Experts of a small language model.
Size: 9 layers, width 384, vocabulary 48085, 64M parameters.
Experts: 16 experts in each of 7 layers, 160 SwiGLU neurons an expert, 3 picks a token.
Below are experts of layer 2 (counted from 0) of a mixture-of-experts language model. Rows are named router (the router's row for the expert), gate (a neuron's input weights, with its number), up (a neuron's input weights, with its number), down (a neuron's output weights, with its number) and show model dimensions 128-255. Each number is 128 + 32 x the weight over its row's rms, rounded and kept within 0 to 255. Numbers have three digits each.
Before each expert's rows: "gets" lists some tokens that make up at least twice as much of what it gets as of all text. This comes from a sample of Wikipedia text that the model never trained on. Tokens count by the router's weight.

# expert 1
gets: " and", " to", " or", " with", " which", " but"
router:120093149166142105152087172122036121052170102132122132164092120135100117043119110117094093065154190147135134099168113152108095066111120130194117144145170081127073141100191129115057134112095188131155088100127097144151108144167185085079123088150183125155157081109109146153155106145171202129166043097189137122051163134134100177142103135106081135170155134103107106094131111181148106149182
gate3:159146109124138165121083136058102175160075121095122069145162091174097110084135115155132102061145145088181101169143072167184151097161078110153113112096097123123120113173106114112091147135113133120089095104079107145205114084161146156119149159065099114131160149103110131083155088078159143104106160192098134141145126082159166179126118122170138135032122178078088101105164109124117101159145
up3:061136156107093128147120144115176154163101152133167160099131143108184091079184118099082176134134104128126169120141112175130186132140163151169098079114134120123102148136127128130093171076160080148129145057120069060180141088121109107095069091146124120172118112131192158119037101119126168146090158110143097142132159140115192092115100185088106110171113148167096108107157127131123085094086
down3:149181176106119181119093152161145145141161165160155107164133121129070129094103113164096186158157144103121150125145107103145149126094093111156110079129181170105076154141122176131124141183166079118121097096112094145116085148176152095123119107083122127089150174157151135065159109106083137121164147165125156157188117136110125171135121160164139084045090213121087107138124134131149089114040
gate4:117156157126163153155069167131035152129151153078092153102195144183101089128120175119157102169155143108130107116185136179139100199125080164171115134102167091159123126081150127095084125046174151099122103128163167135145114121108137097166164150172125163118106146178153103093140099065126064184117062097144142154142121059121121156173109129100157158154150171099110134110122078154093147123148
up4:120163150108157159121097121167088161162109135106106146145108091138122128148122090133070113099185175050126207157205099130133163154125159144166135193142158154169109179072157099174118151105132134125076144130106146123122088112202111120116171071148151115089149163142140119130147140122119158143174092192150127084151068123123100146151119162092186133119098132098099140097130126174073139132177
down4:083109106154148110146156166124111125094093128097180118118149148097185144134073214117143107125139176060181134067160065121135166131137155145136126088109113167144102092194156105149161119135131157059118128136142134121109138172077158180109151125115112106098124073124148179077124123061178067088127118091123098142144178195152158125111093138115069159175111040146084112077121143169121124127135
gate5:143082177126142027106117155146199091141069092134076091147085106101131138112109163137120169121108124138098175134115120098165114132117097084113104042136088097197126094146111188152112135159135122144183146127179106141111090171104146171103098142125092085108096108136083199171106134086097167125099084153119111162159106104145074143160134079117123181100129170094138090088112116123106068076129
up5:121128155152090110086163145129129093124109183153096099167154128107142136148115139126139182200126134202175140128115095097121143090119154080144153170139143148130144132143128053137092136058133084144136140092184116121107123179147162161152105077038105073098139158066065103132076110106124187103155165185090154177151155159207133158175133121131128072113136149121133115081127126132116081125108
down5:193221120117130134152131083108147149161178120125105122183145160163081138116078111147115143119084117142138183184196133103164174182178134155124113074125136114154150166197156053194136107074146113102082130140069206133123112202146092135133086140101060123121094127192152126105114117097166142171130157139122141096078058147180118145133056143075108105110156143134087152107115143176190133142107
gate6:164107106166163107154110099115092123071083101146157122114075113153072148093152076106116138081091160145171104123168088123129165132123163167124120111144117158153136141088168086129070102119071168149099150104121148185152133158145144128155161072121110132077114053161145091159111156134147131106136089109118131136117187130161120148092108100124103110137182159035097123169140150115105157166146
up6:120161183085072192127135108153139128190096152125047126157126113124156113099113135150152146164112092128119148099093129142166113116124063133166152168130184112107145125066167166128202084144126154103103160154131099140109155114098087159136123152161164088153169173088118108091044153157059105117104177129199118082113131205118109101116073123113134193165151108197196096106133095125096104115142
down6:080160126154148100076073143115102142097203107140081131127168134120130092130140097124184148098111114133141128107152119123153145084141142141150094117101121033126113058134067140058099103162177130085124123109153135118180101155110113156119125104087153136123137205137144063109143162161136136137116113104183079041124104145171162081149168162168136120156133081089136084086107186135141121094164
gate7:160189112125176140152157197083165138109123112200145109101080147090226141083136090133128180037139132110080133163094110128139169119118149122115131124089158164181120145165127102126123174169115124150116076115101104087103116145142111092116180104084093118159094096133066141113126142157106130119093143141126078101147139103119129091152125063101152124116118121128125077119073184136191137069151
up7:137088079195124113080182113109173167096138152182175120065121130115097086199117115139111116073109132183114161170142109171162140120114159163127109089215099128144105082165117158132119173149182173154150159100131126133113178083176149179126161160152130127097191101171127122114145110106186163140171149145099125131145137124117081108170111111145153139102177101138097080195150141144157139157103
down7:130134095151135136207104168121138166100114218150091153061088126125113135137083103121132156097089153192115164084148126108132165113107148188119074152131107077114163088095103097095108142103161089129136161133126153159145109111164109126121102139109153117144123144147071148106090075131119102078169150129152119142085083121110143101087131132134052132079184105088146179125130087122149147130114

# expert 14
gets: " |", ",", ".", ";", ")", " ("
router:103128150156140128137102151113066097109130115086143132181159157151109134118134119117144159104074152097149130097143171148131091108141071109130141180140173087073107136112166122082088174128140166175133068094062104167104088137181190190115123150153145098177160145099094120137149168150144145134128157088195155109117084143149121121134140205115122086157144096070113084104145113183130082109171
gate3:126125146146083175112088161098064131132071089096118101159137133175132098103181109138151148101135153109102104148133096184184160085167135101170118102127097110161104109128100113113125151159115126131108102140111114151179116099144089127135133155123108130129140158121089178064121103102130139102094183144095105143122116114164179158134158155129101138066107212090131088087120174078102122159144
up3:093099173131110179160106178105158143144132137156127154113104155136178127116189183148128180190155152117137162117107139135148187107144189121167098060132131137132130151135114119126079136141121107151095152099101087103173150121132080157100133133136132090123113112107196158129073106082101143121029192126133128181153112117171149148102119187159133124144078195156110133119150126050110155117106
down3:133142182167047182099073139150160113190150192204129212148149080157100166139151129190090191158155146104151135153120082104069158095110153079175082084130154083182102109170104170103085114156187059133087107115163094134136114109116077071149093108098135140101195146137118111075103116117115121092118141152124129107132139184111147177174137133134150080077073223116109075079175181120113138113042
gate4:135172145103132125152096112142106116138147118147079106052154157172100110130111150149127104109101152081160105116111140142128174211147072093136083124074121121112109077108123118171086147143167155125100127126153127157119068128128129085135106123168129146085093109113172159083106073123130068134058057125128158159154088072107114127167123135095149163126192133095168157074124052199121112101122
up4:076163149151145143124158091153155097152088123159081089092119106135097111169123103114068151133127108032103180103168109139131171135096140061144056186069179113139095128075137089159126181135109104134078135142134140148146041130164164080118128107139152114121135108073147152112138162138161141119127099174157153102112041117122137136136143140121145130121116077097117138100101129196107101175126
down4:094132062144129098168127147095103109137035132109121093078120166147130186131125165070175153118116137076160158124139113152104157057151146137122093158123120174158115136137124071176177151094130160108089158138115143120157179112075130116138153113115148086140120070111153117111125184087100081103118142086147157136123139191123169172143134153128064148184074103182081172156115081160133091140132
gate5:158105104125175122159147145166170035112112089052110121153080111111107163102113157142086149153094121142073133111085149100143069125124084133118130106152104086155150162106102205168122125179156108184168098108166093133103132202134143167180103109097135097114107088125096155129089170053088177156171107090132132141188152114137086171146116061142130174121151181104116121126055088143063148071139
up5:128138142138116108104073136137132080109148165078119112153158109094158113128058127145106199190132163168140113103123118086167107125114149141147167155170116140130134110139127059134157089083114108151131149084193106142073079150126153139146135071113134113148094145137078148101117141110158157100163141179101168164125121183157140135160108131129088123153149137115156127090170141138137158127116
down5:170188129171130108130119073162139108159140128183126090141126115140087151100035120146122143162101094121089133133097146112150171148172139090124098172101103083201145189149166080141137072138143134119091160144093143182073143202096111086131087154098065133122121187173206160127136150141216096169154143103105140088055096167179142113143091170075179138137119129149139125105112149128177111111161
gate6:177146125181161133121159091144117038079144141110150128134072122109102147110130119116120138095121113108154106161151107127104178183102154153095116091127152175133135116092188072086045132119101134156075114101113140172132106166133100065125169071182087127120114048191158108176133165134135146112129112098149110154096159137162127115069098133086105079105125140093102137136141137052124127142126
up6:154152168061033179172127098142104128169112146137084144107123109110160151108111152119164117141095105150130112105157137127144144168108071159165107168116122076093101130095149122101219100119114121085096189164138137128082149094120129166123134090208151105162129155099131136116057130130090051125159186166164132100149095190122139102124091118106112192148175107159161101094138139102103126143152
down6:114142146161187096058070127179124166156158127107138096171176066108158121163116100122169104112130184144147168126163153101120178095163119134161096157120111064082130084145109089091135158146166144111092125123103130173169112181094094157049149122112103137107162201145138113159158179120178114156105132108150081088178169104222163153139116139120155112152105118105101081123115212156181105088135
gate7:166171113134150134170162187047139155110061129178154114103117122101167158071110102117133178008116158146120104139121115172110215122146174142102204166149137144130115166125106097118168183173127097127039069080127110087086088182139114147137141153111115128157145086168084171141103176130070136117077144153115123134164153133126118122126106106101164116129161153164118101124100117112128090128113
up7:115115088180134137084143166101139172160066109164131156087087061108077155168110070119073150042130144140153138141115128136085171140180125182128083096117117120172076093172144152129125179175156140108097101086141107128153136128141152159101137164130119121124211135197130152106148150085085120200153093189126136129109097144140104108191117135138184107141146101117142113212119107106091142097127
down7:159142069153117149195118137112080140160115217147130169064100146136153203171170145077171145114136110101111108170141133154144149124099169167146076152169116129166106109159155094078097140103157090102141174093101190168147110047123171121138097155103100183099127174168087117094061126111149148080115139098148072155103126137149138094114082098128065117070126102144147156167146147124180122082137

# expert 0
gets: " in", " of", " to", " for", " by", " was"
router:085127133102156120147131138113135105078183109108139168149096156126143071077166167130135099107092136102115177139128161150126080093183096144080139166134164075111084082119135085112100149065109178171151061095132102110132133165131141119100109174166145142202178129138092165168140155152122173109095099121172099152087112123145131097120104133160079111153183149108091099065121087182105137157171
gate8:190175119138101140149140153157110113109103097135169168144152156194072152109080133153077090155174129069127150098088114100074138072130166158156098140114194139159113085117176131128171050118072094075143173131080176149170139117106146122101092132124112128161145115132138101155139162146127120075125135132136122115085155176107089125112133108121136073122107187124169087094124075145085137082079
up8:118140129111081107185158131136072121029135133121125156125145173148114137168096106141107155060127097171146136146098111175116117069169138150188155178092162176143168149091091117113132104164140152168108160089060181092175129175124081114084056116107140135132117098087127086132148143173109136112162154155091165121118200149100117138108132102133083106109123121141116081108136103145119114035114
down8:158165204184151168109152172136105123096122123124162146098098147144099109130116077137129123164125118108065147093124086096129126163095164136123189180086143141160176165141118142111126041129142053095107117178103129160122153193125098153103119152046126172119092172139122103131151115089127083167159098132100116130094128145058113139137179010147110128097128178131129116104114129076089162069073
gate9:151150133119095150103138129083194125143148132098143135104159135156135155071169105120164144078170103100131070111160127082103146166145102197100130147132152104137100155140159160111128135124189143111153106092128101129082130150138153117095136203159126162165087153163126148160134151150132169116126111117123111164076095188144174116153063099096109103188161106145149103116128076173133123136126
up9:088134173125166138165152124118125118126122123095157119086094122123095195105146161151136096177164108146135152148081128146117087182124171096176125082167122142106192157116108097133099111179134120135171133111122107124105087155082075085146138117118147147114128137140088146095124193044132124176137107166138163167193108170177189168128120078131142155126060055086093176098152132103121140098066
down9:109119080073116104115107126069157119178161071162098100115098127119062116061157186180098148155186158129150180121099055198116021132132089126109122180157126118125120111085148115123130121134138162177185124115155119119150158178126165075115108132155142160114110099096110175100137154133047134098116176140098112107142141147156134127092161117142114120105142062121141107138193104132129170097105
gate10:134155084137101129120084122110138133114113144121104109153049160149139110088120095056090119130131132108135127176098124138090177113152136089190110131120130127129143081110145158151160136162179162112119108138104113107138145153128178141109065109138089100125119126112065170152074117107120156150113057106099161106119136192104088169149102142143129136140149098096165146094197159161167139081101
up10:123180115108090147100190162106127101128149114163141149145078198101104127123109085077097101122119108132125174110105084128108177147172133154095153161085146164098128133102141173119188141108150123106125120091136143094146146131074150165117086135119089145139059118095078117191074083154142116185174089126127140166062138147159079136122110121107160094108148143132201092059150145180153104111066
down10:092063102141129038057159129161123106120140126118115133194109165158132128137109169159144117128047086145156112160137135101137130174105104131140179078121088117094146136125164154107152122120172119158132170142106111097115102207075186187127170145146102198129081144090116140176073064134176070139120036118114082136107106117170107164100158108110090173110116097119146168078112135144151157146101
gate11:160096073130139171126156094153111094135168147143138138113140128117097122141052158142108094130087160138129130131161151102078093122140050173104178171141104163124056102140140103124112156117138123178107104092115095151182106162098104087098192146143093116100172091186177128105104112171160114113138104103085108106071154122133124111134112105116165077125156167090148089105146098193178141140172
up11:176140142106128111159128191158062161128140126025166133141104113199130066123225111131187164155169107140179116146127119189165115073083143119135135104124126115175175122181101115145213128132139099100190090121156130077137088071139112136130093103102137116104131161099104085166109142065108158167132179084136142134151098075069094171141123141136159132121051105181101152167135164095109117169110
down11:108124094132127151153155111157128067099154108160150098085072129082169114129155126071104166163148104197155103141132127114162112158194140092176138182075149094142107159171141116157135134165141178120153117117129133170109059128138119145113080108138187125158093167096138079143179153136088142124131117105152121095162050142134161126193114192191117126151125173198125099103165140077068146077090
gate12:142120123119106138125160121164099134119097094157090118075105146175134110083175117150141171127112085121171151118153199109142141101140122129056102167141107126100062098134114104111155152132071172155132148171126099118125088136129174147014097154135148075096102101110148121158061155110147114100139087139128102148114055111150113121136095128110150120107083130129127106158117118088106140161121
up12:151113145159137130082128110127121184150067123110099130099092151170097099121099092112111120101117114100142125146080146174124080152116100110154195146145118079073109087120109133135174111111155046132079104121118104110141116103196112123147122095154135120171125153105144221151062098153101139186171085160069181158120074115097158100112085130145088128116130165134085061162070076178091053159072
down12:183157092153142129125039090170115169125120086148135119141128105129139086091207153146142179104122114157157171097143140120165154142130127145124068096121084119130101126148134095084141188162086206128154120097134140108153149107116138102066146190121111084088119108150137121164098159109129092132144102119117134129129093130160091116164185106086152111162092120109115119073103137050140113181122